Weights of a small mixture-of-experts language model, trained from scratch on English Wikipedia.
Size: 13 layers, width 224, 62.8M parameters.
Training: a variant of Adam for the experts, 509M tokens.
Below are experts of layer 9 (counted from 0) of a mixture-of-experts language model. Rows are named router (the router's row for the expert), up (a neuron's input weights, with its number) and show model dimensions 0-223. Each number is 128 + 24 x the weight over its row's rms, rounded and kept within 0 to 255.
Before each expert's rows: a language model's description of what the expert responds to. This comes from a sample of Wikipedia text that the model never trained on.

# expert 36
Opening quotation marks
router [141  84 120 155 134 170  98 105 146 124 118 137 160 100 149 182  85 127 134  74 129  84 132 109 116 129 163 104 117 102 116 154 139 162 158 139 136 109 140 157 156 142 142 110 145 115 113 126 129 171  94 108 122  93 154 120 100 163 162  92 164 118 124  90  95 137 112 115  88 131 125 130 100 119 126 127 105 126 136 165 113 109 124 135 110 122 116 114 147 124 111 142 119 160 142 133 132 123  93 154 164 139 112  99 134 117  94  90 136  68  97 133 129 106 130 172 119 135 138 164 151 140 106 150 156 124 136 147 149 105 116 127 116  81 111 137 135 173 154  86 135 166 129 152  99 115 108 114 122 143 103 142 139 102 137 109 117 127 159 120 113 162 112 141 120 158 171  90  98 131 161 139 109 126 128 110 100 162 158 124 180 113 144 124 113 174 134 105 130  86 167 122 104 144 108 148 173 120 133 156 139 140  91  67 149 142 159 118 138 102 100  94 157 164 156 116 115 100 107  78 161 145 125 150]
up0 [122 127 138 190 126 116 105 141 112 149 104 161 166 122 122 123 189 113 130  88 144 110 147 121 116 140 101  85 107 118 139 124 135 108 163 104 156 147  93 109 192 139 135  97 141 164 152 117 174 146 102  64 133 176 131 160 117 135 145 126 123 154 116 148 102 127 147 164 129 172 157 122 128 108 132 132 163 107 122 115 126  92 124 127 145 135 123 129 155 102  95 179 141 170  74 132 123 126 112 132 140 151 113 135 149 120 108 102 118  89 121  92 138 112 119  80 124 144 105 141  84 109 110 135 118 151 129 120 159 119 108 141 131 100 132 141 132 102 134 135 158 128 132  96 169 138 138 144 147 179 173 121 123 160 147  98 148 123 164 129 128 147 115 106 138 133  97 160  66 148 141 132 117 126 124 118 120 166 113  77  98 140  75  90 115 174 121 128 127  93 194 142 118 162 114 143 146 165 112 132  88  95 129 122 147 154 142 106 119 124 112 145 135 123 129 132 124 102 154 118 102 139 121 108]

# expert 39
List item breaks
router [131 136  92 151 121 133 122 179 190 140 112 165 129 130 134 162  73 133 142 141 161 148 128 107 124 134 115 107 163 107 129 114 122 150 132 120 149 141 147 113 148 155 145 127 170 111  98  91 154 146  94 123  70 134 153 122  60 165 158 110 168  82 142 120 137 116 116 142 101 153 129 116 113 104 131 114 109 110 124 129 132 137 136 121 129 131 134  95 124 175 123 126 131 135 122 125 143 107  98 138 111 124 113  92 154 124  83 127 124 109 116 161 152 148 116 148 129 121 139 133 169 129 165 115 147 122 131 119 134 111 151  92 137 128 120 121  80 132 143 103 137 148 176 169  76 107  73 110 145 145 101 170 147 110 134 116 122 152 149 114 126 133 134 166  89 133 136 138  83 148 146 167  66 166  85 107 131 132 134 122 144 114 172 117 115 146 131 120 147 136 134 175 106 151 118 127 175 124  95 152 142 144 100  96 118 103 171 128 176 108 110  91 127 129 133  84 117 144  63 122 132 121 148 110]
up0 [126 146 147 158 146  84 117  92  88 101 113 142 117  99 108 117  98 159  92 139  94 123 119 136 136  98 108 149  99 175 131 136 101 146 156 125 128 116 130 133 112 168 154  99 143  70  91 132 110 171  94 136 103 175  89 137  77 102 129  98 149 144 142 119 161 120 123 108 128 168 143 154 121 115 112 127 125 154 121 161 144 141 119 114 110 139 120 175 109 109 144  97 139 137 107  88 143 144 148 110 140 140 104 116 175 153  85 145  82 138 111  92 144 121 164 129 127 136 139 100 130 147 127 142 147 135 136 129 107 120 118 164 103 167 126 127 142 157 164 144 126 123  91 120 123 155 137  93  86 118  88 110 145 120 162 155  88 156 154 119 144 124 156 141 113 144 128 163 109 154 114  92  96 138 111 117 133  97 149 135 126  91 123 127 133 125 101 100 100 155  92  90 105 126 122 179 156 157 175 114 117 130 166 174 124  75 161 167 128 156 166 150 120 133 134 151 143 119  93 144 156 103 105 124]

# expert 41
Verb object pronouns
router [141 126  80 116 126 122 108  94 160  88 121 161 153 147 208 166 137  93 141 124 167  72 150 145 125 123 171  99 139  99  78 137 127 130 136 135 143  98 122 123 149 105 117 126 147 106  97 122 133 171 130 117 108 113 150 140 135 151 125 130 111 108 135  96  86 142 140  98 148 124 112 154 134  96 156 138 105 147  77 141  92 119 121 151  92 206 122 108 111 155 114 128 117 184 125 133 133 112  67 138 153 118 125 125 163 111 113 129 150 115 135 145 150  97 136 187 113  95 145 151 136 146 137 144 165 118 131 108 145 103 112 105 138 144 105 128 134 136 130 116 154 153 138 123  85  99 143 111 120 140 111 137 115 106 157 126 108 118 179 104 137 153 128 145 143 172 130 113 115 118 139 162  86 134 124  99 135 141 123  95 158 114 153 128 122 132 150 109 150  93 134 176 101 125 106 160 154 134 115 119  88 135 120 110  56 124 120 167 161 121 100 134 132 104 164 106 141 147 114 104 126 122 136 156]
up0 [180 120 127 137 103 117 105 124 149  92 152 131 109 130 162 151 152  89 134 123 170 142 113  94 146 101 115 116 122 115 123 153 142 119 161 108 144 141  97 135 139 111 108 123  96 139 136 137 133 162 149 115 138 128 113 157 163 117 125 113 109 164 137 140 149  97 138 124 106 133 138 139 116 105 140 132 177 132  74 169  74 119  99 136 126 159 128 115 121  91 121 135 109 115  74 133  89 135 133 166 186 144 154 164 137 148 126 143 142 115 169 103  86  97 110 115 143 122 122 109  91 151 168 126 116 184 155  72 130 122 123  87 135 110 150 147  85  77 124  90  74 172 126 128 163 172 158 189 119 113 105 112 150 129 105 143 111 121 143 117 137 152 129 132 155 135 132 132 125 101 149 173 133 138 134 168 151 147  62  91 147 150 135 112 115 155 136 157 132 111  94 133 108 139 132 121 123 139 108 113  96 138 177 165 130 150 131 126 118 113 126 133 128  98 148 146 142 120 117 154 109 123 119  77]